From a checkpoint of a small mixture-of-experts model trained on Wikipedia.
Size: 8 layers, vocabulary 8192, 40M parameters.
Experts: 32 experts in each of 7 layers, 192 GeGLU neurons an expert, a sigmoid router.
Training: 384M tokens, 5857 steps.
Below are experts of layer 2 (counted from 0) of a mixture-of-experts language model. Rows are named router (the router's row for the expert), gate (a neuron's input weights, with its number), up (a neuron's input weights, with its number) and show model dimensions 0-255. Each number is 128 + 24 x the weight over its row's rms, rounded and kept within 0 to 255. Numbers have three digits each.
Before each expert's rows: a language model's description of what the expert responds to. This comes from a sample of Wikipedia text that the model never trained on.

# expert 2
Description: Single consonant or short consonant-led pieces inside a word, often foreign names and terms, such as Me-k-ong, By-z-antine, antib-od-ies.
router:145112138112169141157110117166179115108141112152109122167129077155096147179132116125188118123150119125128116111171130118148095083173105156148107137086140114133098070117088103130109137180144150123117119123120163149102103096111092137131150173160136093139131157101134101082087152094081141122170130098128114152143095128111130139148144148147130154102091116132151112139139113107087132128151131131094132137126117098115121145110179169089153124155116155130124133082158106125167120140102135120119097100113148129125129148090126120122087128133138132123136105122120128176131137116148139119127143142148070162134122138178121145130120145147150120129081103154122139082121142094133084112138152119137148152127155108170131179121141102106092144148128121160127124093126056157124148102133127
gate0:085154165112119140129143130121114104174111113152129117160080134102134145136098131082141146123134135113124147127104130132132124094154100116142135101105119144139130116133112169091098144093086143106132120193147139132107097132123128146127158144144118120128135181122138112125105173145106096132099173109110169113103139141144180104140142090099146125090116136165090102125116133120126132116115175114123135128145164143136098159126166092139144139104115109111104126114118068158146107113145161118138121155124123060141144137139149086072155161192092152144166111125098104096093115117142117075104128142116136122154126181122108120144098129098128136097121142127113155136173156111096112127144129146107135124096172109126132127093135122086110147131144129096076126157117122160085132086126185
up0:162133093190128097168148191128142179085162095135135135169104141110135103096153123164134090157156124106138139140102113102112136159091182135123127116112122113098140133123118103173138121137145146111140124076153145111137151166129151158131104171138141145109123115122099138115136154134117144130118094121103086074149136116103161098092128155161102141093134116108125146097146110155099138142140127105145081140123135089109106124162088142133126130144130181136143098152149126099134093121106104083109144132137150138145156067109087160146116086100114110131099158136097135095127134078160136171125137092138121177119111108105148120132094091109117113138115114118139111162109099121094118122147124129128128159122124132162121108152096142124202150145152131139133141083135121119155119151108107
gate1:128144154159129067146129132167121125159119154127115118112116135079139114127113105125098141082110120094141138137118110175158143154076114112142114152146099148106118122122090087141115097122107143175171152086138167131147151113139128135121142141166131167076141130166107120138132130146088100096092167153134111109128141139127101092103150132086129110080129129137092122153104112107102197084127109149107170159142120158125142103129120148147134122156145097176149118096130143108150118151133124121114138153185106158106146139118144106139128153109111152143130162107121149121141129124189088127142098078129084134123138113176133107117134147118082126112143102141107133129131079147127149146142105098129126136104167150095127148134108155133150126148126141123116145061143130159136100084184140
up1:113152085153111087110117128141102104102139135155109071153133134147134120149138102150138159120119099123166108102116093145126112122088138140141111092139126155146119146136059092134117101116070091163168132094121129130119148148113129116163144144127147162118133103139109096166150124136106106111128142154138095099100117145114127101110113121079124124124114143139127114122137092090126162109097101135114171115141125152156157095163145135154110130143154065175147098116122127112115117128143123126104118125182118169156124104106077133128131180144124134134112158165112165135164133113150064109159096119122131137119093115173123112119150159096075125088090140164077166142126122131151130135139116158113163155138131127104095108149138120109144082096141146144111139067163117120131123113111103
gate2:151116161135116147125080147173163143114162120100167102136157113124115151151109155122096150135183178135129130110185137084162094066131151132134133182119117080145146108133138132107118132100122164127120129108110151089147097155116129153106145152141164138097151154140123153121115139147148107119100112123132151176146146103140118104172111111109142168137130100124097134140148098085102142109155139123116138146146145118074155104135110117119142123134119113099173115135110160140129127133116088123121095128099108101081123114120147132141074147151106162116198121108127139126138158117143123114178158070121104135158136156126142162110119114140142110119100112155154163124157070149143136140142105072147110109121086122131160155089145138128123139106132079111105116123111113105124155098150099
up2:128127106123153067107120105117107076135098164120101131144146094100097149133159143104145093117136119127119162135106108152104102150171127134115114105171109153146153123119135140145124149123114091141117141113156117121136148101110146132168139111115127144147123159108152148129135137150143121171141117150199146167077136142115109139145141117115135155109171135120127128098105148140187121114123142131122125149124112158164116150135119143143132155151101121132109129124135110148133102144091200175113162157174115151128174166132112138120175123100121105120159088126083131135146113103117114157128133116147161121087114119150168132119144109130081069120149120153147133144151163090096110161137129153104116103127152114141136081148191137089107100131076129135142091126118151144068114141083164
gate3:126119146122181129108111147134154138107130136177144133164160134106154123111121085134101115151144127111098146125159133114173093115129164113064133153174092137106134139132086146098093117145151112143142130119113126139142150139105153105086137132120129088135162111139116137140130119117117123147107079135087155156145162095149112128156150115143154162124083110123131130187086150121145099139127147139117149155120124154104102120133114131171100074136095127079119141146121134170140154127141152145149095161096116193160127172132122127144092144113142114112151156122132116112111120113103119167108106062131108100099149142113106165130133132166102159137128129115156155097123114148151104152108136105164169103110128186113152140118105127135058138154121103159123167128102128108100077102126124
up3:164124138086118114130142143099129173142145120155151109124141117110089136140104156071153123108130127112137129112120133107139120118169153105085129136160123110129158123117143127099158128138142158100104136140143130126171148161097144154120144122115159106137134135091147149165111120128206094120099179125125168167157190093135200129138102098119089168129137109144155147142107160169124072131121089148152117171141124133108072115126136129080138118120130122143111156138136091136120151145117131143123135138129123056129129180104099109177120107128099101129145116123144105141119133095132134171111121121138114118118145126131149130110077135148092144166139125107134142121126091140151115178142139127127130101147149122137150175130176095120130139123114102095134082087122155133079130117109174
gate4:112146119154098113127150136128132137115113125153152108190171168121155104166086121169129135123111166116129127129097120138133120121049086127114105120116133115166102121116103111141123119123149119126113122122112155106101132138079111128141141145119198160112127135093103134144137149161138104121146131131101139132133168158138186119107158140131118067113104167087116110133112109155117150072169132122158104157094139164114149138131147115152119137113159098131157109113135140127129064095133104132082126158094157139151113091150166171139150157160124137145101161090151144085139145122141078122102107139136117130137149129118122125125128104152123112136113154097100116097156106115119146171158117122125140184131164126114138163167090150167127144157113141165095126139147093158157117147118161
up4:135158142146145135127130124130122176109124131145142106139127139138121095140162174143109181142089100116132137129119121101130126176137129121121150098106115174158125166097123138128105132134168086115099144166128112172109110123175136121149157091117158139127080127129160134118168138153149107134087137140156148164126159128089158100104142170155134128116114127123149111117123123094115138109097127099112141131115137040102119125150109135125152081118128092120152109123140139116090095148079075159139170122094149160133150124151126146141121142105132145142088138111135108114126121145140051135153150098134138111113116125094153163110162135147090108127100165080121112097128114138091130144139122156121143149096173108172134107159147155178147088147110087146165129128157141147120139140082160
gate5:132136164117111061096100094115141137192120172173128130117168141123123096142132137145144112126128160153101141128113189147105103125114112203127113119152126139106140177113197098132129114101123121117142119106120133092118146130114133131107152108116164100138116144094164148149155130159158119127140199124149121121082139170159132134093097064156139117161133125105135110119121153117146117116102157155151166123121107164127122121163148144160170168112111103082127127116111127124105122120109139123166133138124128178143092110121162144105119124129143093136140160133150167145138143189128124123121135158119133116127148104139119128117124097131108146094130122147098142149142155107122156170144126147103129079112164152150180164132143145098114087138106155145144118121150102147114139125152179
up5:136120127154102144168186145121070128130176159144133140105076159153142168085139127148136096117107103117108097157106104133107155173146131129076108116130101125130163120122144163159125123092092122149092137134122130128131104141114128140133142120158096189136136119095122119132141144141118152121120095112120130128099098098104105095164125184164161106097161104114133133110134117118131148112100110108138147082135157138167131142137103041130118135115124154155150101104144138108134133117162117136122124150105135140153143138140138082102168092141134130147115151120139092110165122143113156145146110132123151137071100127114129136126123122100136134084102160178113075113160117111129175123117133123100102151075120113114164130083083158130134148138191143124131118100158096130136142101128144
gate6:116128110097148092108071119124126102153090136112125139113143101138117156150160118173138140121132153120086119155151131114126101166149150166157131135114151184151126109140141106109087104110112173122140145130139124160146112107155129124159128109162144143128124122139177156134110089143122108090127138168116122122071157107098092115124085153105164106149095127117156101126119118144139119152153159162134138086162145109109144144105085143096101115132102103113134132163137137124130118117101142111099110108139106110131149056145144143155145120145100119131129128105102105108194133139152131130125035121141119146124116122143123137095117157150127087074082113150165118138119135106129144139144129146086118155145085110092115153130089199106100103133121104105098118088122127127150170123130131
up6:127111127141070136128109124175102121132139122089155109107111129177144141088122110155109096130090126140156138177084126104107131127163139111083117122136127119127133114150131140123127149133094107120124155190114135093105118136128124162149119114120152136141123149150175135145093132174118125142211141141158127134113088158130146134121132139136126143129164137147124148111136112153112176111097102089106119173128124123149144139172113145127130162115127123155108116124112103103112098107170160087149161065148149119173150098133145095140103112085128170124085104159118188132143125170098134115163163132153128148176138158138109129134139118104157169144102129144110133145124128107125118105097098130116146087079102124107094112155141124132138094117145144124177146152142152097073124113096105
gate7:153138103119074096112129154105100156134132126110173111159154142113161080121125143140087185107147142151136175096155090132109105120117075136131113104146136131108132111154143080148154091161161099138118136139112137120096138121174105170185135096135150164137126124114110154129145135156129135097155144110142119118098118131133103144139130130108105138145151185169129122118131115134136142106136104125167127126097170151122147105121132135147144165116182096106137083103126156081129136124134079110166105101138111162122124101113176153206159150103101087158130167135100139129140141133158121117122128165114134117106087129163117115113104166149161147160123109141167089144135119142119170144112110094118125159111159121155118113136111144094138127168134120106147107123154145083145126144105108
up7:132134108129118137145130121129160123112077169105104137117173111135099163106112135089118115137108113131139133108157157129159135165159222118109171166128125147128102095101137120094119112150087155163151098075133124131142146123133148079034145113101125109126132100162122143108123097104133131131119105129119156142163129099084120158135112152139173097130183115119151142132118139130124102129140160093118143122140070148096159156080089154122121136135075127109138164177143147171161152135117114146108106132138120115122134099134132063140090158185119127142135107092128091145136116098105151115109134138139122098121181114116121126139172114135119110121114124098144150124161124128085161132130137089122125130135107144123137148133154129113104118118140084119133108151117148125136122099129109
gate8:099148119156142130134145157119110137102152104149165164125136123092172125120114070110096132132132188104143131158159142161126102100093112137122119107097083138131141131172138094130100143104116128069164132134150125083115119122114111138130114111093095148109137137122151133132140108134161160083097123150130103114151145134158109154122123126133144124136132131122136102179115128165119117114153122087167103143152144155130123134119129181116139111139144141169090109121126082149130147132134146112137119141133113153124179103121143138125155088120124136124128135140162083130114128199139112148152119105093102131078175109123116086139096103142083110134107131109181155103145142101176159143153123095178117148159147128102120171181132135140134150138090079137084122107071133113100122137155155
up8:172149142175172173121104100098133109185140156075155116115118100143142116084158119118098123092133125090114168193178108110106129133144149084142114128134078134141160128127155158136120121116100166090120174141156115125125148124186129095125157096119111102130124092122122119126120127113117134105136161130133135166153142083124119144120132116097095144110147130154128131132136147119140092106154145139122114128136135111105160124131144116112113135122101175159111137133103085147149128142089140098109111180166129082101154136168097084106130126106104121129131095130141070141114127126136077147132083081157133113112139195105100106111126131137081137066115149126156097120127133112115107131097128135127135102143098144141135109124152115139121158136140103102092146135078111133118118111093120
gate9:135126129168157114162143130095182146140158127114115126141117142093147118142090106130151163113098127085113171159081135158140115166132114115135124149145111163132094112121129135144098127098165162116103108159152139109133112152142143136156144143148146142139143157149122143154121077131090115102127115101105118096126197132089182125142134094121134105135136153144134146123124125142130114117142144121144169142114141140108116131085086115123126140125132133172081119118140103139140115105088132177130126139141118124084096148112111121112146117170098130162123181099127126120136140138212123147080114124148127137128135077137109113130105109128117126106184167116104128079136062159120094155133138129100111122109113135128166137154153113113144178117122099123159076125178156163133136183124148
up9:129133115092120094112133124099114096095130125144123097125132131115139143127100164091124128119135129136134142084142080134140173196103160124183132078160125125110126168115099177119126130120123101100157104138170099133140109177141105118104097162160131110132123132089145113135160164088111144126094087085143142136133129136151101120159136122131095113143110134111157112119123143104105125120161116162172143093134130150143117154124085103137087150139077114109093149113124134154097121155118050148133157170090100158137147178107098172093121162118100124123103122124125091103118117120120135093131144132101139127106146146125126144133175109099091138128142154182091109124142132126141117143141137122121107056131154145124123135093170111123140119108099123127174104143152143130137097090134152
gate10:161116115122138122091136111149153166129122121183131112131167078168100131107117108166111125125158106113124147124131066136121099128098130103114108132101128184138168127140086137059118092144096130123108143111136130179093174131094154177131132162129142138134114116148141137100124155125149103146155155127118139174095131146087122092136108131120117140130142143119180088120133121157093124078112110111147142127170139125121124118120106148096119085119092107083120127134117084160151097112083134161101101120104134165118145119150092128119108088144123147113136118114143134123134116080159122124140126133173126111150124109139143138109194140150129109143074136121130143114115127131129101135149125127115118098153113124191130140107170093146117115141118083156132127123121137089163068116073126
up10:125125198166133133160112140137113146140178108086141140089091217117151171149135138147123150136136102173122106171153171118104159095119132151130145111113124121116126128125132182149136145138124111143109151130138139067147092142136091111117142101101088140120156099094117125151124122133126115118126114141169111084192123133178146123156139111151138147124121077141132142148157145138120162107128149165142118153077126170139093158121129113097096150143154166121135133101105158140120108137152182091160153125122143088143148176138121131110164134137131115145143171113126138170158128129141155100133116132129146126134119150108114113134089130119129186139142120127168098126135150160114123138106106121127134168141153143100135113126121129122136146124135184126118087116129130164105142158191114
gate11:151143064152140099140117127129171116137121138175132120111128137114129098172142065156115170109113129108133158118130120159130083101146143126117117123124121164126150110131137084164137104083132094154156154148131139119132137118151152104142138101107168148089130099080138109137129172077153131133151099157121152132140163091147098148133172148134154116106108118146134117129134125128131122107126115115140112146083155099138096128128123129064150105118146103125194103131145137080136094157141067119111097169119110133138180122132136155150140108120101127158108138121133116152118141081120101111118129127086119114116067135140132124095097147142141120100069105115136156066169151155134102145133110109143140130142131133141169128139117177137092114156127094134093159123108110096156101149152115
up11:154135125121141090103144112112148166126133150149111107108115097104101133130131197147122160133098140107071149113198117108153103136147183082146136128137068115147127129151129101157168140158126115120133139118125129153148153100107152100107124104122116115131120103084106129143119143079149131112114136169113173146133158120178123134123090109100095090160105124140133127092109160127121070124099111135149124124132126128103078109103137131137124105159122071111125128163134115156127108100059113164126135153120105123111108136143060149133156177126129125143137109122148105126120132087138133167158148096162120133103142150139133077124151161143125151111122126132147137147105123149108091157153145135091110108112115151145124130153168110128176154110069130140117150123112147114132109162148177
gate12:147115175119121137107134125172126131139176121110139126096145129141149176077162157095097102100180080115131137119157145131118124088133133123147133114102124117143138112154151095131107114095133100135173140091135157112154115123124136127142120078109137170101151173133087132129174170127153137147102136192164112151165145112120164126131096171106110145133090118142125171096104131106108128072079133113116113147159121116130154110142132116153119166117125121152133109111116155157131059116109139140121114140102125178120166180108130122094159114155129158136134102123093100127124107123129113104152118120120093093145130109116164149133133165114104152146124128118140175145142095136182136152115113127133105178100153083146151116104166139134138134140122065113138113106132120143103106136138092
up12:163139170143129132164144107129128120141099097106104144070162149137088134134126121148136160120154197104146101118165158117166116115151118109162136146115112099156126089126114115114137149160173132098105101162110131108099116128109126100105155117109153114122161153145143160161134146117141106163112175112116102154126169169111139107108121087127155101174150144107150092132080106141110102116133104118124147153130139104137153136102151107110149143139116122140123112165116171144142089160108114149053123133090108079128117176147148146125123182153155137135091072129173149177111134105126174139139144116158111122093154075119126138124173143154101118133107142154127108146120123111093140117133137150128117102153132082172164141121146141124117131152095127167152112121111126130151123121116145
gate13:133127087122131077128141106164142139124143097136137121127126092121123145149100162204124127138131082150129133127097088122122127098104175097160088126140157110153141174154119149115095118108101145155135154130127165098143139137162098188149056132164125137079126109152165125142135099160182120135123081157100105125126137109115149131135116159130103105097135132156117120104162105190135109122106139093139114142108097145128134080128107153087134160131091119097112102154169107136129149109112160112108143117093108138118144093103087117116162130121137159118104119138064128124127127120133154128136147126135110106160126106111097108112127100147090156105141102151154155128118111156121126183126125117121103146119111125127151153082151140111133169103113099125115124136137131098113141152197104
up13:186135106171126133108140109136091125169099137134118130127095114099132118087152093148111092146098111113105166127121092113146098110126131118115110180161142143112139123163156127071099114144101173136128144084100138128126161137140127129114139090141099123127126116115146111145119101081114144135161148114104142144078158122107091119099159153109129122128160171154162146130150138154116128169079153106130134135162112119147137112089089144162136134136124095107144165147104139161166187107176126112117162158132121103122126090165134090142090070116079140109137133098105120081115113124104134144105087107146124156118141110126096118138186130114160124141144125102102104147104131139082120141067140145142124101155115144113147127119086150179134156128149134146111142139120126128162137114103146
gate14:127142119087139147120129141173167138135131133134144076095156138121129129144151096069079160120123118075153161080137141133150115146070117142163104182126120122142076166136154092103143097092115144153142126143111139154134139137110125118125150138079124093152129132134102134173159129088149119120108163181144126128097156082172183107127054121131132147114173177131138103144097135148093115102132147154141119130122136124133133142125120164148130118071171158126104082127098137129091089123124131111140120097164109100119164128142139129149150141128127141145124115074135149139114152118114118137135141138133129091130116114144120139108149149163101129142100139140161130130150115138136145152095114106146154104130153163125094115103142158097131145135158158171146145109091131128126071127154155
up14:086130113130130146129113103182142113123138115114140164099133116147100091077137132174142172130138107154090084150105126132137115107140144054122126112128194131102155082136174186160118134155154104115116109101135114130116152148128100161117099115118148148114177143120137117170105128087140096107133133111123125159153089135135147120133182135147100124156139094144133173098146111104116147124110108111122131131102087155116142134141156086081110104146129133117126157151142163114125145124112139108088101131100126117132155134124154120117090121079121133144117124137136104095142112101102175158082136160109120122129155148106119168126120108160160091114100124092123140148120130119140110093125117127178079132156126115123156160153125137126077064097114071127100119126110149140150123125122104
gate15:173142153131120108107151114182169146122122123152139141097099099114140102146120138138102131085163164102113137119122122123121101102089112107145076129145095094144127121166096119114103125118139168116126166141124166077115154146130122133132130136096136151116161105080138120161142151106125130119163102109143138114136102131108130102160128128119135132102128151157127141151080140105127134161121123109111178139107152135155147089106152139118112109136156109124128065137154157122154178138146118134110089102190110115100164111119146124103117135114092133161127102105131126121144172085120071139127099138105103083154098108184129122115139118137096109104102093146102159141145111183185185136149115158142126115137108120129139156118134171117123154169132102129151184109090123119123100084135122
up15:124139151135117128107134170088106144168148139107162133154166153094164162110132086127105126133129105120096135120134158169115133118116175151098141137095132131082139122124167133156154120141131088117145117124159151136156127118140114160137114083148127139140140127128145177071112116170158140119082143163147086137135166136165136142148107085172165122113159120124116147110103155164144140050117110112141111113124124118120089177108091137104103147151121167109117164134126127130121094113102149137156157143086107140141137135102114137127152110132123115133145161111147126131112156148191134109106165132110117112141158120095130115106098141143128117139182140104173114122139146130097115163116102087155092137114164136117154127133157106100114141142106154117096069116124155115090088187152146
gate16:162162108149140045122097113159131179151115105108134124123109138114126125112139136185105170104122153091104178105138056154132090147108155126135083116126099082100114118164102102146124114129136104156136140116123160090144108104128159125151144102102140141097153110096113122155123136107155114146106103156131125107142162137086138093137132089123115162137166154133101143120111172141097146151147141133111138131137158125139108133105144144159118126164125117114122142127111104148172128107111150132148117124151049100112118128139083156163138128137112161137142114125080112161122154081148134149162132108139107103119107137128125107093139101158122123150095122137171173146187131148152117164136097122136107151143123109174151134135125131122176166118136130136115148131152120107146135182138165
up16:122134144133133100120147160102120170131110106153127102169081180153104120168104143118123131104106102101109114098150085122107122118092153129152103111136149123136107114128144089120152136143110163121095125152118116126130108085116119112182162093117114111152098091114091110142128148091084134064098140174112136130102108115120126147109082144138108155119106154128114111158137117129161096118133102122100097105136166170114102173118165226141151131113135138132109104131100076083109126113126135105121105112170134138158123116187116113136160160107117104114116135114106115154169112153143124148138084136141135142086110147127144150131120149148129169137103136096139143135141147155147084162149123164114132128128153136132136114121101159128130088138162178104150136127147080123148103167138109
gate17:148146140105128093135149163185156122103139115121175119147126143095165148142151132110102172139128145133132163124132130124127129095107105121132100125148110171134167145159082106120136120124116100112084095147137163120101115142147084120148121131131174128135137111146122146106131129141129122115154114136138127150100175151120131155151154088092177111133098173129097112084103134119092118106125135114120189159098080142137105124154110104136089136106163117095109109115120092139142057141115151173145156125079113159113131115109144146122178170172059156139169164101062141123136158123142117097134116122114102129155136127145132099122152113162122105135114133133150128175133097136126130153121104123166132153124128117160128158082096129153132112131094129134172120105139139121100106171142127
up17:113139098134156121103088100130122092121161156093120119135120141150146118097165129110100166122117107158155109145135123140116141135148117137133132153125113187150149137130152088117111147107117089127153125121150137139099091114098087106125149102147132112136110141169113131096140155079158106135156137175162136166117130132137111145099186161136126156133086169126153122110145139065124123109128125088123151110105079140178169079134099088156142130080153098173131109119107122135152118109125138092150137096096141148107122131091154132116106106133101160102157139134130136161131117155145070106128137117125118079096137122132111101117202111111120096136089117102150115146110162130120112136125118182123135159122150088157090103117122122158080088153138153118139149109141128169126135157127117
gate18:141133147138137092135145142106137105113136139188123113095116110133150123114121134107130147118147141143144148120132134132119123106108136101131087124090128134123093152131156109165131100154161111146122068125152135104107125121138132130098114081123145175094132151171090167146115126126095167122156092119115145119129172124122163112142169145158163096092109119110111135134109096128129090144141125163137132106075110125125132085115092104171141122137160134174134055159121097140133105117169124123114096175145103156136163143106141170090145123173143123154145161149171094119149163130097187108093128148077114116124167118128106141126150093106091094078147168143185130122133143140118152113129116130168107098122110130135112158134130106149151170113157114123135107118096143118139165145128163
up18:130188113137126112150131117119139180149117113147122106116134099132143176143152130101131098140115128147136119113129084137112146132101086165093125139138110142132150140111104112149146109124110159104096129121137124106134148150096163075137148149165173141145139110097137137067131129148138143123128087129123116128110092153094097168154083097092122145102106101125132105143132148083199108148130115155140135116158121132183141120129130131162148134101132138139125162085131136116110163133088100144150159131116115146117108202109122135126165153145163144104079110127147154165139142141124121100167124142126125121134142106164119149141138155111090139182113109164097146125128130111169134116112138101087097128120147161115154093139089104120117153095047167147116114102157104154110095111117114
gate19:168136104156090157128125116143133153183114152156132124111100101120138118176151129132109108118131139119109133163141126151111120101146115084160097122129130128121138116123110136143129085123148147138097112128150160115125134158113157203181082128151121146105136140079135163092120109155100125160109122114139127176123165152124115124088181109074150142117138140160164150149110125128147113087120103135129174125098141136159089138110113116141127133164102098082125129138125152192138109090103146170149109161149097143103123148126129104132141119122110125134157104087128174072152149148174113138112108094133121088138094077164136117139118105125101154097156108121130118110146105117096138117085126117122113101187130124126111152090129139122126138171124139132157079112098129102152088137124139
up19:135116127124142178125131137140145114143122110105130109130104108110115098148159145140127127124110157169117116108093105129104111110163117106108125169131112153137142099122079154092106120139135178129113174127150119191145158133200128131136107158176136085124141120119129134114132131121109109115141125113170127172113097093079125122125153156152154173123106126135125157130169102112111159075167133128131119139093141100163136158116131106088169045099136118132176157116120129126145143188116116136112092154089146090131133124128129102110066120101133125108141114124154112105118124131158123107134108123113114123121131150153123159127138164124135096131088108123086094095088146110122118071104139105143130129136129120186126148111111144124076114122159099120141106112109101109133154100089086
gate20:156116111134135120090134107113135175163105125147139153106116116108124166144086148161124105132125160101098123153151145137153113186136190131104125142132113129149179155123163130107107069083149101123115123095136126110145116133099075129095124137102120123147117137125157120120113155155142124134079106086109130150171172177139142169098122114062167117140120170114155118143153181107123159130123109148177108094144109148105095111109152160145099132169095075125117155132119114181129166119090153173159136142166147132171121130130152141118150131122151142127146122089134134149150128096131133121112124126141123103159136113123114106133131109182116134113139106144165125113169123136133125172142144075124150122114153129111156147134148119118140128154110110132120101134102123126126072152170156
up20:114153103119122112155123116139104125113104164129142127176125193125152050104137133116125107129100096109130106135079102139132185146089100119143120091139139143137140127132137111163145128114139111164116115116124120119096103128093132167148101116185100203126128084133094111127082142088113102123170130093077154089101094171151119097118141170114117074130149125134148099116121113108167139174094139137155152111126136099140140130140108117142144156113113121149165111135127157081116087126098125138103132098079136172153127091124138145128145124126138130139093157138114109139170111179097097123110084147144143153091106088129127119146148129105147158124095146128105120148146120150100161130146137155114119131116141184134157129145118151142157128140153165107150128133126117144119144155142143
gate21:120120130167096116107120101104130183125089102146126155122125129150119117146102167142138152126142138138129147128146083122148124203131159117159131147163101143149113114117167114153164118109159106126118119190109142109161144141080159158105149147167141152141140115091164104141123135158091160106108154127101128121148176145118155127143134137107132137108124149159133136171129147172120137113122093186105122114128123092109102171090126200118174126131097097095128160108125169125149126161087103161120124143160131152139119103138096150126133151110127137124109105114117135143137115094124116145131157163123115121152137138143140132104088101183163161158177123111092096135139124161142109121140119108113121127102118130148159169118099119086127170166058154144109102117148132110144115122108146
up21:140120174138118139145102208179088086168094108107107096144105130161134170121101073115110111120135112129100103153147151117114130057149132113135160114132169142101146127141146142115131122141122126144124148148123121155121097109138119127124134125142142129156156122130121139100118124149110115107147159134157107134124115086120130101138172123138126137121109119107097148142144104105151136096121142104115114159110104113124169136114119129114142144089131163137134127083174092130139132154129138110117096147074146112165135138133102109098150090139147098123114120123126153121134117129191118118104108087124142142147130202141123150119083201104149109075119094140107092087119163094163110077109118141146123087112160142134133108155084154107080106119154137099130149145095105091110119126122126
gate22:092091120181132085116100140150121142150124132122120123101175116088119129133128149156108119131168099128109139138109144147139133127156157129129117146127135158106131193161089123127109073094137143155161155137110128112128102103142051136153120126107098126123119113145142137152136142112164126098107166130116126128131091122161148164129126086134152089150151146129098117141107099126135117095170135116150144153086151150161137079111105086125117119135151091081131095132126146126124148133151137092113147129114107150140130081113163146162127136102125133174171133108153102101139113139129110108122083098111120107117170081117128110120106102117101151129148148102164129146089084168114123163119121154154113123153135141141111119115107146104145138158117084126170079108085169155087064133156130
up22:116140133141136131105101073104125110094118121123134105123114138125135116100169078137117125138134081099133162097137125124123179152112105125148149091167130172113139124133143135144131123132106085095165127125100157147134160118089105112109162110138131114129136103124140118108201190061108112100123145133149137112134115146171145170120106103150093145120163180132140131122125115089123137127089116104139112102145095128141131103150114129128107183104144148097170135124109155134141140126160147093091163133116119067168174107136111132160135088121137163138157169118120112163134120117152110116128112094143101116156140098120153102164118124047148164120116150117124112168124130099122162144099138164138163095136120118150128108125175091114131129134137091169123139129125119172131101120113127
gate23:130129131117108109118097160111159104151137163106136146067168139181157133156085135142125119144140152086110108159144132152094141098123168151140142146094180126114096097134128138132193131142102112110081124168102137144134067114130119116121139100112132115145159109149096129110159126163132135112115164131113119059147140113129178151118133130164115131143132119124131139140117101163084141082111132096114102098089143134110145113083045116134096170103127146102149140144150180113141129148120105117162095158100100157155125118112147099156131126135127169143111121127169090150133152084152147113105111099129114136143139125130105144136158154141146124129132127101147112094118138139138175104127124133145124160099100127147134147108141126132096128120135114121145158069125117121171086130089100
up23:122144130121120127112106135132160134102137086108136123159078091107137124155114136128140147114127152156125092104145105119125130133129153087171159126161131086127145146154110094124138123106136129108158121121097149131175162139120144160116119125139136152120166143127143160150129143121141089060152086154113140144165089110190141103138160130110098135137114112123127125140129142106139173123125099145117122119131125111123094190172193174106126061167124094097124094138088112113100142135116130136128112103079119082111116166121156124125116131114163140117132158124088132142170140128123133090149181103101128106146145149124133123113117119172188135186139128133159130198125108128152071142137106125128119135118122129117164141121119114122125116154093126095070145101112128129135140156168131
gate24:149131124101138165114148146176155133120142158133154141095161146112143106108126148131149166114130143112097095120107111161110131159135146127105128126150099129133177123159136133141149122138120098186117141157128154179174107171167194130140124119098143130128153103088142170082169125158122138171154186169161109169149157160145127134156152137146161124119090166164137157128153116149109139126141119136125106152131091115137148124090085107115145099140124104128131125130122161140130118142106098150126088116119136116110174118109104144136140133137088145204152106139157107138113171067123132138131167146096097141150118119157098147100142149117156120106144132111127149113118136164126133114112104100138102124148149095128126154113138108122174118093109082134145083098111132127156135140068135
up24:116147112164126083109083160094113151150139142125142118110097083127155165151113110158105134093147091136129172169120198113099094110091138106161135162112152129127125158124101085138101085111169125141136113085134126104160151136109123134126112142127114109099112155105114160148114124143150149108101079133109131097128099113086134116134106075119106158128176150143096130121100154110138144102132192155149108117132150122130115146146149132128105153139097131116147119142162121112132104082129153111149165150128117075130100138140118148126128125110135110110116149144089155090113142142147138128114115133100129105198119151103138100127086105138121101120147101147087137164142093123153166150128118117125136177105090179096094123137138140097121161126141150142087125113187136100096130139156133
gate25:151157159119167065125085122187151110132095131153182113152095124100144124069141135132131155105141158132165159137132152122130100126125152137141095145124116142137147121131128164100110112100139136166145119104111145108112128153090136116118163084074101122085142116157114097142148139087091151160133142142119132146144181142181172114141115113121114107132105126163157132133108101167111122109124157108139154163082082115129067137117126141141095082128106093092119124157141134141142087088148132116158147147101110107134126109150134136147079119105103148121144113094141154125097140133105113121119161094121101106158155137144156130113164100085077140102106110125166134147144132140096142105118120148117111142129104089121141159073133124135139129134101128143084146139110167139171118128141124
up25:120069128132155149137166175122119115129100162097135126109138139115136130154130095110143112126147164089102150177100158130146123146133101118107125136175074160099124112100176150159150117142153118119160141200157127129162156160148143079110150122108157113153125161111103148099148120135143130120132101101126128151174139106159122171147145092145145101130107099139102107146085169134150101124162077139164131131080119148098154142116118123111143149145088163160140124134131113159102156121096099140151094138165129138138133164170122094080121154142149095147156141104128091101109112113138080152126131125140130142125131105136139108130106125125157137132181126087079139105128124137112117158152129127133139091100177157124129115170136132147148123180159091112135104153114117138104137126108160
gate26:130125105083151119093136193133105125108130080141129124130114115125145140141141114149112155134129106110125154150070101168105113134151169114136105131155146131139149115143127134113188080104114128126151132146094132099131130132177122118146115137150140127105134135137158109148153107112153162073126171124105147123136160153154164149139168180118168136127154128134123146153140142132116140078153161073131182123119127147157117115122141121156136128090100116097143125092152140103134128161131112123111132146139133165120113074125108143104143119109096152141149129101110119147075115153127072107161135123121092109188174137140143158129183096118117128124135125178115092112081152150131152119127133143134124125082125071171154134145111136132110129075121079113099111152095153166103146116123124
up26:149143082114105149110127164105088097116105167135138151159094136115153163096121087139123096134130103152134088162120143120129130116111064131095119112153109138092095117156210168108107129131123164145151110091152127159108143139160112157157132103104096148134110092111120134092152137146138110111168107136134114122087093111107056124137113139166107126110103170154143146136127099108121146134119098097119130143110121115139163106121081112123150116139122116144128113141134165135111180108170096129117140139087113128148135151145181095139105118131113123131091116121150142118119131124086138096087065099133101108109111126123124162134111184111178104151136130097127129135130158123115149146097123102152131135132130167113115122108092091132125102145174140125113106130122152124182153148088112